python train.py --n_layer=14 --d_model=128 --n_experts=96 --experts_per_token=4 --d_expert=96 --d_shared_expert=0 --activation="squared_relu" --moe_layers=[0, 1, 2, 3, 4, 5, 6, 7, 8, 9, 10, 11, 12, 13] --router_score="softmax" --normalize_top_k=true --routed_scale=2.0 --balance_loss=0.0129 --balance_bias=false --init_std_router=0.0307 --lr_router=0.000721 --vocab_size=1468 --norm="rmsnorm" --norm_eps=1e-05 --tie_embeddings="early" --optimizer="adam_hyperball" --lr=0.0124 --beta1=0.9 --batch_tokens=[131072, 262144, 393216] --seq_len=256 --train_tokens=770700000 --steps=3324 --dataset="wikipedia_en"
Below are experts of layer 3 (counted from 0) of a mixture-of-experts language model. Rows are named router (the router's row for the expert), up (a neuron's input weights, with its number) and show model dimensions 0-63. Each number is 500 + 40 x the weight over its row's rms, rounded and kept within 0 to 999. Numbers have three digits each.
Before each expert's rows: a language model's description of what the expert responds to. This comes from a sample of Wikipedia text that the model never trained on.

# expert 2
What it handles: Mid-word verb stems
router:519439545495559510423490414533523509526490521493528500468468474535506470475517549526533505530486476537435512411576508456538454502486510489474527572607549525439530543505473518459455475504532459
up0:525511465532490515525548539562518442386509479461499554490516455486501460497527477582559537496507501544617545509493541471548400529420510426506532478530505554531445541502463547492576496454509499
up1:517543517529513499532585573535497445524527431569468429476457492494521574529485481498398512509496474521485535483432464478518558490437438444510523456455477588494513492483555462483457519483562484
up2:475500447549488563511534486477574417520510464458468525509433431433416522525527496502494471525497533541518521444503491499503518479443494475587527483486525526475515506488507566574433523469447457
up3:473504471509531538448467476515464512432548456461555511513536471517525500556510489465413501389414466539496495493491457554485446496474480557478492533488486476488478462482506551524431468500492447
up4:461530501572530480506543429469509478524587558487515521484514426526423555496504490497558536424492543484524585508433550548484527509564516432473536516518462456529466516508559438549496493556464514
up5:548579515504498515510575478508577535496540444517495505494513486491451573493509475568469471538492557501596464558397496472512502550518435531433534502529510475494460512468514473555407515517547427
up6:511494408486467417527473517434550463464495408501524506546488459520458521526484457498480557441475508545532571449476521506512426553558551455495552559497539546475521566505533444476537547480507507
up7:513516392530538469419501508532482574447542468498476575479479462515509564547500432561528494492458467509534507527399486525541501546519546467447563388522512472452499538493476561481410465538462479
up8:434547430496471512452504536545556490432524510497510521584480539503486504552502502458492520533481438460559489505463442510548552485419507569450595449543477566491515519453497485491453536481511563
up9:506579501455547423419467425511493443483534508443503496485544522557487495555494514527487460487490446507546550471498465497516484542487572464437431532460523514508475492477496476451533520476523481
up10:487527474473467531446489461572520457485555487506551524511572485546515483580537476485547573473537430500532497519506441512535550545470450513463534499551473563502476487505507530567462514495453523
up11:486510413613534504508508543490508505494533515582451502532539518542535449551527523496503540527478485498548496534502494497385572534500405498520509539519492525538515486512486507512380425490506501
up12:468422491548470482469486571457552480566531508454533501498536505530525546593515460476483512460531565490516534462472494520466498541550515445480497527559469471503520468524492577494513463540489502
up13:424516472516539549464475474447609496547520524543453455514522528489461480595487492478536491528482522491513499449446510557470494562508485494559508437471507544504447497477547456480424449480508491
up14:415465504493512560534505497506590493420592517528585481467462576559533497510524449520517478514496449513478442463527546462461514548494526579493542417509505535498446422537550498450496468492469524

# expert 45
What it handles: Agent and ordinal endings
router:506424486497525427546482484489441503490545531458488392524479474565438454478500510518482475552574485490484469456563471470504489503500521540463466468474490484467526470379497499488471565579544502
up15:511485508465423547506587493457502464538487522522517521564508537527505468508542488494457540511575464458531492545513541484499533547490523472491538534453425571524522481459481529537499437490483511
up16:445537511537433411479529544526501490522495422469519541515459466550583455525504471559466578507505463545461512506501429493444480508490447507498522512469503497505490480582502557594492478476540418
up17:517453514590508414536467457468525509468536465481480497458496523440427533472534538552505556469522521499520517603514487476481523494481460532485501468446508576507478548527497457529476453530479478
up18:475524510489515589525544464417523497461556436454492617481526493489446445542515410573554527491489481544525498492513447477543510506507450456531556481521458507480467509453439519531475494483491533
up19:502562473475498496486497552512493444512433465523503488531497500510553606524502486447517469439491487616536454539472566456495489480504544512479512588555444521468444504466461469492526490468534448
up20:436561432513509506454471486424501436493492495570468523564569515497534533482554435500554514500420544498489496511532467449433524470524518469517552510464479472463462490524459473536455471517437430
up21:538511455541480489564528471516530472440503535498495559474538564461508522470548524470456487509457541480515530500487434548510527547468448430562523441455555461489468445533484481457449505506472449
up22:508565454536373515475498459412503507496559539611531509466514456570478587452473495538515473500491492489509493540481548518498478512580501526473517468486458570540513575455552445491456502490560442
up23:523516463503399471519515484495500496427497454467539440474528490465495498512477520495502486458500414488617504597486517438514548545509509541514477458545479501560518422522467435559565528469529489
up24:468513548478509439462523532482507481498466507488521520430495494547403558494519439468468516462545489499469529540477488511532483549587522524464530542498525488496544478524478466474483489549439495
up25:483485546495467509394501481544512524482573453501413508488523436583462509415520490489534464428454435453486477528485508527527532574523476518534483506491453524474518558472532493476507548482498512
up26:517519494501497493490473506500484543458573502469509521560577483542513479503533550522490480480539510452564431496488467567531478466481510506523515545461510481503513488478532478487556443556560417
up27:529517423506455500481581519522534523527496506544494440497502478547491446526560528493472587538430547461498485463536487558517584482530511448492500481446481501479590432464448564478570433493580480
up28:404508463529508468557493537451553467501531481514489456529469427474495451496555493591509418478499429462524473475434485482487475521472497472502511562446564534577514459511499494555551467506494553
up29:429472492490454414430507495501488474438498427508461533468478477473427587465533473525484510486494532469459487498442491503426522512516503451462495482491532506510469526459469448455564504498464515

# expert 24
What it handles: Compound second parts
router:475569410489503543487455487476517456512518492513505490478479476475501564533499490459548436560523551478532442489560526473505475584529465514550505513457517521535439498510534531581481433571469459
up0:505484468505495489456541479498492474550464450513490496497565466532491455517537374520480444536502440475506588456492469474499551455480571447459526495452518551498577478553498518576518517460472518
up1:544526410535491405490501551492516511516529482468515417513491479444506552482539419550503459464496477506450566473532490489534564575487427525512485539491507468524516501543523472542489511480519532
up2:518483540489446540454506621431469513486481489546535509483478492515494508499529447501513499491440485526565564430456511475480492577521504484392553530534509467461538480543530466522498492517454582
up3:508539446502451506446528537421541549490540537574548547533434541520543500466532461538524507507487415505445515388522517471498462487564485516525622461473392543524517461478518484475506518559465367
up4:526531523520489530506526451399542482481488505476509540461464455518489504498568506464467500404534429573496514530501510546548500505573447533551455542486452474475487504473430510562407561476479451
up5:491521549515477507467587498494455453498524454540481529551512459502514480502506494485499547520497511538506452505527456466477462460527481533469489516467468571448581524475474435540454509483487486
up6:505564455575518570446483505511499507457468460532476493529495496564539478395493501572514562464424507460487514514495499514497498563478567524499551421464466541527446482500511526527527502502471469
up7:446497455507474462499485505443514474525489466503558575486521499511560495475540529531494501494539446538546469539445518510489519478520490527423480477453513570495545498474555526493538513425470479
up8:508488528442464493461510466508443480497488491463457434501539468538459575470579486507472533435594466448475485513476498539548467457511474495462528486452481535570445453472555518476411542531453459
up9:584583465543439534528492461579468541440514449473495548526463460493525519529506557536464490523558463501500434505497449455556552494470495428488534425512467500514478485522518480488482548569554425
up10:482553508529433452490498497503495448502594514522567543475518518498530457512559490514483502534518551464554467445436455528432472533457482478523481563506510570502437467458542584447551579476461489
up11:491564467518451486496520514482521472509506490507531515489582429543402604515536474484489521417416484538506483486498455447479443488438428558508517555521544480552570508445529419514504470458446540
up12:483470578484520454403511380497480499524611516625514530418483507552520521517515498470513511481522521469489512374469501489494465488459434528504560509444543511441483530533512540545465484527573424
up13:497487492471461459541556486439470513436503470520528489504482501472466558529549537513483502467583498452466521491504507520464531495535507482435493458468529540465491511522491460500502529554510496
up14:530526478516440593498501432554540506519592509482489472477507516463520511461551468549557499472515451440497523572486417435462521481555415450451473493581564514514526473496444503512487518559451520

# expert 13
What it handles: Mid-word and digit pieces
router:428478492474471535436470497575460519480536478496467495471538491501538534470477471487465477544453455509524521511514453447518544506573505479485478474568426512424468481493573565491503549534490515
up0:550511512512460514521589497433516485428495448502523488536479507492554530468590498456489518503477545497566468529500543504436484485479492514509502521527506442508471495526460497502406486575469416
up1:487457495531467464583591532443506478555509485519510532532424490538497516419547393576553518438535493503554527477433468558517551532480497516424483515508501476520522479510534541532501499527496478
up2:518491496508415478444496510512562463473514471539575478532566502465439471531520423552472510508518497514535494513538509528532558530489483530490530497555530466493610532448505525494429524510457514
up3:506460508539534421469481514482516440564567509467476490496555536466497468453538530597382469504530440553422516460509490489428533535478460498467520539492552574469464456544524506487477462503503498
up4:508607443517511484560523548536583383505473512483533506495529529500522483503503481544509514454516491591491556494480443443544503536408497502469539478485577510557398526560475499457436489458565496
up5:549511522565562519478500558467574546515583485543515533491563505513491508477525495474574496510552521505478402526547458523454529534507464493473501496501584529466494512418505509540481529551504479
up6:544518432507530434481535530499494460480457496607478506504464522490396453524518440530515491504478547521495498466502417505435480475424470440510528519565473451457466551530460506513491482411545523
up7:487499522482501496530454443483492539511583552454482471499473469547459513531510478534463498469479530446533512592517438436484470480456537389504502584493511491613511508489526507406488473515421513
up8:521477526556473519520521532497584486438543455430506484486534495447491518441551509506514507478495540521477491444475557456505501550526523525509518475513477496460428415445434451519412513506515520
up9:474566445508494537477507434510536509401481520464512552516539484487487496514523470499559548458590477472463509507457429505481428490480495474578530463509533475480468477487509423568448545472443464
up10:506563476498488518447526497463515462443525522434530493506479474563552535481585498563456519501479494475513584454492519499456438494465469535449531519400558476540476519511534524525518509586526496
up11:452480487544485453479543508502525467438551495449508443530472541511513407579521499506413438501482490570530484481528518509474517524519468485418543479520526547529427482427509455540462460557527466
up12:546571476589508482573500465507519464484483497532516559520462481501435534478551522515482493424500423502486515530529455486440518483490409519561473575479495444519531433548506503495507471487508465
up13:470484404467496450483509504473507424472554483510500433503515403498517501520509544485467501449487536532450482471448510439518470563507539457423518605488494468546441496509490542526498445429485469
up14:496526521523530553517540500508511526423513510559516473503517552574482517475512449453433500549498515487516567467509432559476510554542491443583519489477471461492492560543534533560436486532449488

# expert 1
What it handles: Name-ending word pieces
router:470505511531522409423519501525535427502508523500469457479549504530528417573469442439494474478492439471528589461526443555485402450466454455451517517570441416519550460529460535510549438472542531
up0:545515502603424511509575526459441475451551499584529516501497498547538473474526529536461541474477509605526465552493454478537502520466495455462503550453534521501490514534522541471536541446508474
up1:503552460523495506465493511503550516520506511510534543429471514466533499441552490519524506434474499541497506519523480540520521510565428542515544417462546448514479427535482463519507534540522489
up2:446522536495444525434557503489482491481514433454508562443472537495517473501535479516467474505583482590534475504568516525455481479534536492503552568564485568508455464448507529486483513452465513
up3:547505519592477495487471407485527554513512411515491510529581514481527483442572394485569459448506496489500500499541477490485461532538506458495503514445491496457428459568506483486515468555487489
up4:471534520514438467461525500541511466485498504531522589520449449453485488508533533501461556486485485523544508534466463483453483496449476512526570540491472514456467496454493575540449539430465495
up5:454503519514508462503525560443513502458470431434517518494475509585542508424555409521492447424588461483470506565547522437531470459568519483540538539532451520434473537506511540488516475463511448
up6:478528445500486463450476429494549432480496522530550459450542497483552543525518509524387523432492410525527470505438449460503551522464461504536509514375466497510488458535533481541508519517488464
up7:583469527532443482520539547431559503465500494561469483497453553524458544447508502538537498468516440530515516479496475420454544503505524545613503465555559480530517476474430463513537535468526466
up8:520489499558420510505534478553491426474489478502503532567549464570490500511554462545420582537586509587479513516440483471468435520485537448461506513505557489460419528483526462505459617489584476
up9:512543440509486465456556502440575488502503508494498475473504412472445507473560446565478512492503445454517509493508511451561512571553442461569515476435449512505534514524457478506526544500486398
up10:509533469488448511451492434503461450406474532534531509521497519495539464489518457510485544473409470491518520524534456529483489523528486511584530535555558499488502487455468535384474488469434435
up11:536494485524472502573487492549440372471525481528489519531574505471489528512498517496510492566466486503494460498513472450452487517590553474549549580547445472437528537476495527509435474464474462
up12:541457560541472558509497504504490445531529410441534529517530438536522477515508501449494547498493517541564502508460515517515544510509467551568533484523442455469485471521459523565486504510495461
up13:548558474539441444563495490495481522441578551486569542478496551513432488501519490491450590437457499498506525474529515468560518597497538449461596466496472575499511488522561499461544454551536484
up14:533494500491456425463510507542505511481448502446561438479582493515551498539531531506414554458580517534553466531471543467482515486549438473478498570555564545495539436493502533461457416535526510

# expert 36
What it handles: Word-start syllables
router:533435534511476495519522528456467550479493530535564544485498534486501494466574535563524499493453479438547478484489463472476537445485566456516529521535470519531506512422539545441550472481429468
up15:412469520580451427500506456434571460446486558490523541485468434498498459544574462510450560520509466524526462512503445541385550516542536461510521484583572517521498488499519490550536443490588477
up16:544512496497425463513508529462519502463532506605517509588565508551465460418517479521448514481506494503539480515527543460513485510442543486494551512517490422499532539531535416618467579472481509
up17:480476457480483584486524493535477493435484437546424556561510494528379487456489475560559520506438492549476524484495513470525514537499520462416508502514535525523480488440483555472524515549514488
up18:469459467597472500480523526496499529517543492469543528546485484547499464517542472523536484470464503451552454538455498492465516480502465467433558483471491526551516433529540466542543424496511496
up19:500462475486497491554520588610508425510567444536514487512474450529459582481482471496470496468561547548553454536557463602469474574463482497462530492523480486518488479500489538482478480534476491
up20:516590489541409482462491559530540541456508510533449500625509464540467498443512500552558427501542555475442435471504500567418520537486487568519523465459582524431522489441502544506505534578535494
up21:480470462509507570529529543487509471551509502563496475552449481500473449442497487538476518480486496500516577460523501446508515536467396521550541495568580539521468511543511523556467540511517476
up22:520529527519486468523567497485533468508582455524566506488533533513470440426505512480491566527470523527525573475470444510509525487423488532477578553460524454548532448471497531486403436511478466
up23:459496480543518455400500489577493511445525490484482532469447489498496508520503476506485440469564527452559467476532505521477559554464380464467497462524543512554446446550518521514489490508445449
up24:559487518529543511399504498507512454564520482523435439517535442458435503563574463508390466449541447498457474467525530508441502491497526440452575554552459466578503477455538445513492517500507509
up25:513465479562490481417649437483547468481514434446531420457523502535520509430484527530547475434543408450513506507502520496436564555536461503460479470573468555557540489589480438534535454508508489
up26:476526527586473486525494458438565470463499544473536550487512534550445463552514474425548543513508411516534516558448514530473498538553449462500464543476595501510458514441531531473478501467543561
up27:545533458481489451502533478458507394547522520616557470589528506478484580431485477542506495441539541493445518555508468448464476511479502476474550569471522456452551553530446496500418469544523497
up28:462471492462477509450469547447552502539535521470482489486509468517508450511487451482443523533469528499534485413469512432457498500515437473444434461522455441526505453509501500541488453546532491
up29:431539534505544461453526497453510441479540440436568530484472560508547469521514410528455480516558482533485484499441483484505528565507542568555549466505504552486468557488471550596526487581573466

# expert 6
What it handles: Paragraph breaks, om pieces
router:488539458462450528515534489506490494470444513551567491495467460507501545416503549487585462506462497463502442480578545496512450567562494534515548585412499496498485517528463517552489473440491461
up0:523568538500460570468493499503517432474494519498481500505493524565467572483538499511525478509480418486506482524564477480398463482439492426466435469554547482529488495501424518553496422483563528
up1:470485483573529489466467521490490472484543393471521494487439399464504543550520492515513539491571446566501479482519465527472513433450522529449526449554476484461514485541517546504538586464463469
up2:433489469498464485488525493438474518473523432518484525525508493528472545521512510473446457488530486505505472474510538518544525533557580521494551583577444422490516479429543565513458529485493459
up3:454533555496485439541571470511507549564508418512508436469464511596518513473525517507466527529540499533504458478440534500399501470493526519449455556487555482490478444487487511373395534513559489
up4:528492493511468517466484419416559479452495440513582522503507454536462433466539516481584592507503534524452492439512500493481433503489539471508511476498534472458400510435523468457438473507459439
up5:571465454584451467502525557517503512457533533467546569508511517520490549473549443449491592496484456526509494532529482452526498531494451460492549530455455494481515526386514473451518556483461505
up6:458469504501509512485516455445520506466512484525587415508502470482496449497500444482572527422454499453519499453556510541535455554489535405572545497553471526511470470472481566453486521503459525
up7:558513421507481495479472501568511535477502426424568545528478512457448511522531517518449444508573486517483527483516499450441435509494471534495464525514595475510461501501516500509440496552454464
up8:524514512473417518462516512470559515505534490489474531481495510464415474538543481541501527540486522470595449475492484532450515461547442434540507558455469532472488482443510420544476473511449531
up9:523495492516468426438558551443557468496504535541483494526462451523496465399514483478472592357488514517540503543462486534485510484546494555521583529491456472554509510508517540465498449522534466
up10:524487475557466478467468467588500501477544436436467503559479530542514452519501478509471469473499495535531610528490493470450540568541520527480518526440478570591492469538452493532526454510441456
up11:549616515620474508525488472518455481526545442435485450464501542515488526551514472505516542486459509583478508500494487459587486519536468502451527487503432454463497527484457522485490494465541487
up12:513522524518424501556504497451603512547528532487492434541490426498476478424541438561498562444529523552488446478513430536507512527513507541526482505454531540525547499496508413489503489513561435
up13:493460445482452495478487594486530475514505456510512440510472501489565494465539515541509446494497477457510470473549472435437483504516486493531500488573523514492524476499515532446526522465476518
up14:539469501514556459532490550530551566554540430566532503569480465579506442471540536613482553432473500456466518510460457512511493564421524501492504482522542529491532470508484465477477534533458480

# expert 32
What it handles: Word-final suffix pieces
router:554404478475572510521562479436502475561485515449558406510463500483503471501528407498564461517534407544482528501485468490504551433479519528421478504405431441547525571446543513448531481541547512
up15:477474506517470508471547562548546455438577501499492552463521451628559488493502509444530505491529450497559531489571547532460507497459527512537471523501441514410485502504454507455473549560441437
up16:476523552455457460519444445419517434421541447431594487493497515527424483453524467541516510477555520487540470509499494418484471486501493445555550517409481543492475547529494479443521452517525501
up17:466490468492497475456501509456491462546531526517543483542509535542510479528523483557535480461546481532488495424539534479495459483562451456527526555511485603513446485462483442563514420463537471
up18:547533436515508533470544544505504511529522536542472548446505545582527480453590495503398496476446499555554420444506502488544503530553543486524521526490519476425535516553525510545526465478475457
up19:559478538549487479515486539504495535518486397556549443559523545489525455472538489533551539518530474548487532529505465437523515544541463558529512464554478467568441440541445530534492477540464505
up20:429509522488489499493554467465462504517511492497461582512501518524457499411626482514482542523550527436503411454542499495491499479493498459519594481508455499486401507466465464565512461489499470
up21:562502496496471524467490486477543466527532563495444508522555527536506544493497537550544545545518486442530517513414488514476521515443489446493493551549545530534494417455539390447513478484510488
up22:501507499542482455486490560438505518537521462503490543550486547500492480506520483474481578492470580513449563452447474496518561522451421521507485553545539495512550445561499486443389535482559503
up23:461450408544417475521540569483509427505519503522556552480515531511519505536484450482472519493446468544553487458552473456499479513481485498487550509471443463523437511442558411550495417477546521
up24:535487470491510521520478490535495502496518453516508457527628471528445453500500526462491509512509505480462459544525384524499540562489533508455471555506440459509498518542498587512491529499495433
up25:540464488516543491506559513432474459452452549520501450515526474574465537424544466549494501512460445430457544395482498556476555512497422522480563545470509495476450528477504520418535539450460495
up26:472501470525467543486520480577569467448516538497497542509587527467481571479508425521479508445527573478469469528523443506504535517511492422555514499490499534572490496544540484537461464513566462
up27:455482481491441469524498501516518465509519447503557610618523478525476461450511401496490516540434447565548427496527534521487423531474554474424567489555510543504477503519515475449493518488519513
up28:430469490481453527488516488511610536536522523429482558462536489507479585523536378483480480478553508484485489484537482541434499536504523505539539574442523479466562482491576433472467459543502541
up29:514485470494443491394488537498480519410531502456439510521603458516492496440558472512430545420511437490538517517451504476489524501492497512489537507534526537527567451538482504528582458490477497

# expert 0
What it handles: Mid-name letter pieces
router:551474493467541527497413477511479513489556412503507517561542529555473517503490457434566478507523539514613444504454527563463423490496505476498438463556516526448488406558531461503499474541529455
up0:514653498518496545470506511529567529443512491454489542547541477449514503488539472530483556518553472553505465511468509471448491466486414512510503419541555503456501494474475502438501496489487572
up1:512478539558393537583532500496529447568488467578535506487507468497534422385498550530508495474446431565550506505486550511527507506433534521406553535464510434463508488528523533436507504484443419
up2:528464551485477489513467474469544496544515467515547515511488452512539509507535441597453538360471479508439482482487530454476560480539439505467503496495548511474537520552456500508530622466490496
up3:465493491497497486490529533387531547486505517518535524487476550528516515557527443523479565486433485513593490505473474563515512495551451448484500553465545554571526564374487503506486481471494506
up4:471477493555467472604488453555453505481452438529524514508473406499540521493532517477473517494519504509526510582516477470472475530518489549458497490493470589426542471516501501528512470576440517
up5:492509482611406519488481534492499506534495526533556552496379550493523507506564500527543519504467522553544468493554505476477538474443540421495549548483501517508403502490537572470528491495560542
up6:504441503521445548467519483482510436551526491502503480472565446502503501454532445538524533523496505573492469515462465558552544502648527467446572551475503487471533489522524435481531518506449488
up7:497437506505525556555500479563466417477470488549469542578524456517409461492523521572461495465482491560572489567448514526516453548488458540448518544564470534508509532519557471532531435536511472
up8:490560510471494481517467585517506547431511554435469522498526476530451561425546540577494493502495522478486449504494529546555556480529450477567512507585587483459485438521482504542446498513491447
up9:532572473489523495486507425405559514461531481437527492506455478547487573484532415462526506459554517486485560498558510462541534465516535450527499543510560503538536531453516435477451467465488430
up10:472461517507499501460526611534528526512481456504440509593534495579571531537531430461527519520528462558515514510503501493469421499496499510556511499520431429444515518479489479466542553465381441
up11:456480522481482527480490503409560435505462478509477467590502512560482400451523491570492491464491465429512481475481517485414426507524459517489510549456545525455563461517494590565505452515571486
up12:482552438510483500563444477506484376459537525514499511485556547468538564516520409523530596516525432546517581516528465490485460519545462480461495510455512539460501547533531517567511485458499526
up13:520543534483502476492528511496536468483521496499519482494456556536571470439559487523532582544559488482550536547463528461473489469542431501454520499538593540589361495526449461484540428493499495
up14:470478516495522485403552494498476524431485452509540494454522409496533513536538521489424537470460503443501456515454466517578532571484586479475560475570538535451491429511515416502545509458548541

# expert 44
What it handles: Open parentheses, ordinals
router:469489443459539453542497497520501485507511535450555531477523440546427543502502511459477533432453533480472523535513487567437546572509572553535502525466411536448549543506523497497537521450508526
up0:551403398504509479497545527408541478500522503602507460531459445461545440490489497518506473453547473460481531532446499500468535499491446509465510531561553478485497499507444479525466502501563458
up1:440483432488392505542484427472534572459523441565528441498448487518461484527546499556515562500494474500531489482533546484531477620441494448478499470519479469471487487511552526519482523504453490
up2:493498433551375415474501572464495529457525471561518422545573474463501451466511485532511519491554444553465465422494488503469526554447486518518467459585580551470488518466475533500521510430527532
up3:534492538578374432396523464498530475534532505450477509542533467573445419485515514486453571489563480484517508457480544490484455496477522514473524545507456553445532432473490488465460470534505520
up4:510474461490458427401446503450532420487506470537491460523500524477521482547492534608399495549535503515491466507516505481474538507547464521547556535463491509518497469505464468493491481489530474
up5:494551451540553493508495547498576524531523516455468501497556481491526539487539478486539572461472533581552518539491435530532498546428526524521485435462467532440452501557555535530493565529457470
up6:451518464499466506513490515558561409555554500618492505538470469469575483513506474498499516480503552533559457526412552455492514527494469512527522497472539498428524501496490483518445498521479519
up7:459560509524509440491546533537523444517523448530524506499495461556499429539493455506509598503435479479508531475498440517495466515492492538513510551555535569565507464489498430498493484457557523
up8:488487495560498603427484436484530542468625533527522565481444562479465505433490522538450537479450538481587488514501571499478539452479505476500477460529465514516489544519598477471461478513456443
up9:456512473536497521534533509468485468508452426424520518515498447579552548439547475595515563491507523450483520552563477486542470455536509521443552476475485508512544440425526481486493468547506461
up10:515557471501497510423538494499465486454529459557514495479432567499485548489532512535520511486509499501536426587559544472448527474419489578507496479543476549498536465458511476474459484560558461
up11:473510477566482534506495460484502506482456519491558516482450508505530605492498370492443519481518460482557457582511458518467553501550436506501481483451493483470432513486537546412464476490427501
up12:501494455456434498554531466505489548479543470555500490453439474469511522447512457519590489486493469490485436472431389523554463551473492507482516556495501477529535557484560422463531489485448451
up13:520461538451514481466462523522530482525558556544487476499548484511535505486530495546466538416481540548536540450496446510561545466545470502471512503474470398441508451461503529479435455516551472
up14:484501459497511501466477513466477400420446417540509478568502511498483501524533515460457438492471546490507500537532523482527473512482475434492530521558488527522516562451502561442583513468472475

# expert 57
What it handles: Letter g, Germanic names
router:455552550516526539432464436523527516510545407511448567496487516463485538565494460477518438492512523511491478541506496552521545543547524490489497551590512571451508517541508475516539501469559465
up0:475517513507467492518539515466508511487459555557534492528449451541518497501515487574560498462569490475575516530565495519498489529409420486520462518506493438502469545489518543519496541442499435
up1:562445426498515486470490504513498419517536490515521440463561493466557430515530433569499508525492529538493464460540459521507528507505448383502572530487572506457503482493457498542458516524571430
up2:423524499537544469375473546522622500541478493559498511484524490546561517486520506525435557501513444535567487460456457533467437543457553534472450565525517498479567462542511488548511508485478482
up3:476554531524560516519528529531593492513599424474523498476519561597494514494545499491471488569559448558537528512548459432502482503492579532517470502572493464514465504506502503528476487497477463
up4:504521500585480484532547573536535466545585501427515486582476543507494551477530441547518474476467496504459501522471528481520476541453476448467519469449547422536446535524506473506439492460515500
up5:540458466468417542535561530550492417493494460521465484529554481517464568498489494544523491537508501449519483524484417454484468566534485535509566522555462511551545410517492479491508427463452448
up6:477558476496584498449433455407552447518535514524492445497574506499566489513544394483457576414468470545521512509507505531482536530484509531507516540498463553496488548467523418533439491466567453
up7:427519445529455504542520519518481435452499511503578397520491546502507499491523501493544524481435500482539504532533482520492500621539484491523444579447509560559482528499542426532479507474476434
up8:537500516535435508530489532481500524418454498499480546471524472546475606465498584577464432470502529450533468553464517479508469476488532509495506545480508466497508503480480473442484487546488449
up9:514453543557516558515539518467580497521515575530495540559491479527459510472534474512516491550515500540479426471506478416534520491438401474430547500497490473463485523472464465567473472482541467
up10:437433485516548436472514549525527497570549531438483428544543527623579446477522554529542532518518493495485536569381490510509547517514534489449503502506471546485535461525506446542541444523451482
up11:442480544515441491511506540458606504510531537460534399604488560548491523458512450508537498538503466475545506555511521514473573525476468488524457566466528516525548583468511489479446571485505517
up12:483489467502455527482538425504560510475495460477512495492466411559455531487535442477535503519490483574518453544496477520481516499472549570490516423461449527484479507470466406607466537557472512
up13:503517528527409474474552489423440498426566489516560458477468508495485465499515507497455505484442494561548494522544489359547468489464449486456558474514489502446430540496486578484474538439570477
up14:508538399552520478506504444510519536463503482516515563490399531491444525525546490546483514438465439501494484490545434409453568479481504585490479546433556495507494488485489377559501565514513476

# expert 46
What it handles: Name-final vowel endings
router:420468458492438507573481486491511475463505452532510494515527504510500465547463527389499436483539533462541482476487498582472493519509494463398497517527491473482465459503548576540503516519469521
up0:478480506516554431398491504496572437533520527443444469526483464493512533514509516512502519528469536456502445524496481528524465536593478520453526522504490541430576457530499480442567457555511511
up1:547592501528527418513484511507482431578486538519512508566490514476584544464504492522545520486421479490568458500504480456512484441582556495477537490470533515562492517476540506523516479479498462
up2:462432472523487526498487531519471476439473504496555589471516420548409522434512447509518517520512469564542579458474459481489497536503468602489549527524521540519547465555512456456449481483500478
up3:508518499468478523518518507542594489498552487544519461506553572483506483517485413500506507544496532531540510546555500493460475535540502467454485446512493554458484538495523499489476490470544512
up4:428504554514529548477463518428511505451562454482496477472463502537487485523523438572508521394510502548485451450557521478530526521486464431485544460519501513563483485491435534504529434402519496
up5:524460442630389432524500560480522491522520511485523511537568506532449520501521522526522448597481501447490482539517421507484456514480427445526514512458414508553527511492525505514523535478440478
up6:527517507485422533391486506541555526562486538447508471509576464535488503516531496496452546505470468530579522530531531478510460507560542500494522515526502515525457531451540514505461485559559504
up7:529530493505469448512482531468518541465551516466480443557486470530582507505517495561499474536504498520511469484475479467505634502473460468526608489513444440550515491470487513428460490512504484
up8:508513421486431514456546556466481474517473492469571488480533486498402425475551482521525583530481512490497533448509509473470506529561502499465526518518461489444493513443493502509442479507497500
up9:542566457510529476475546460529548513511541450401488496500542537532503546465554491472496477508468496516553534492524434513540501586469521503521496434502537470492414558539519511514518459535467380
up10:553443440519543453498488513463523519491489458468559480544454452564494447435533512505531513417548472421470461508558461435488515523449515538483482496428511484544459496504409483476470541498526475
up11:473576453490514482438445482504520487447537477629479529493513525529548556521500445534524512462444435571485535538473572535531456540546531528517501466530499454508517498522469525502492478550456469
up12:542594544491482400506579441477500484520550514420535448507533511483466444502503478511436520421560467482537561475504544460442539609557527487498485471549524607520530511505481468447486428514487475
up13:499518475550430475467473557501503503557462502516540480506564404515460448482534553503528487563513517535525477501547488481549455564501520572467487564539466518540494521538471519517520440573569441
up14:470506522505503472480564507501484510520492452455481433512554516529541542490573524477476593566467512461543450525476493556478501546507431456494486568454393540496448575431574524534477516451536444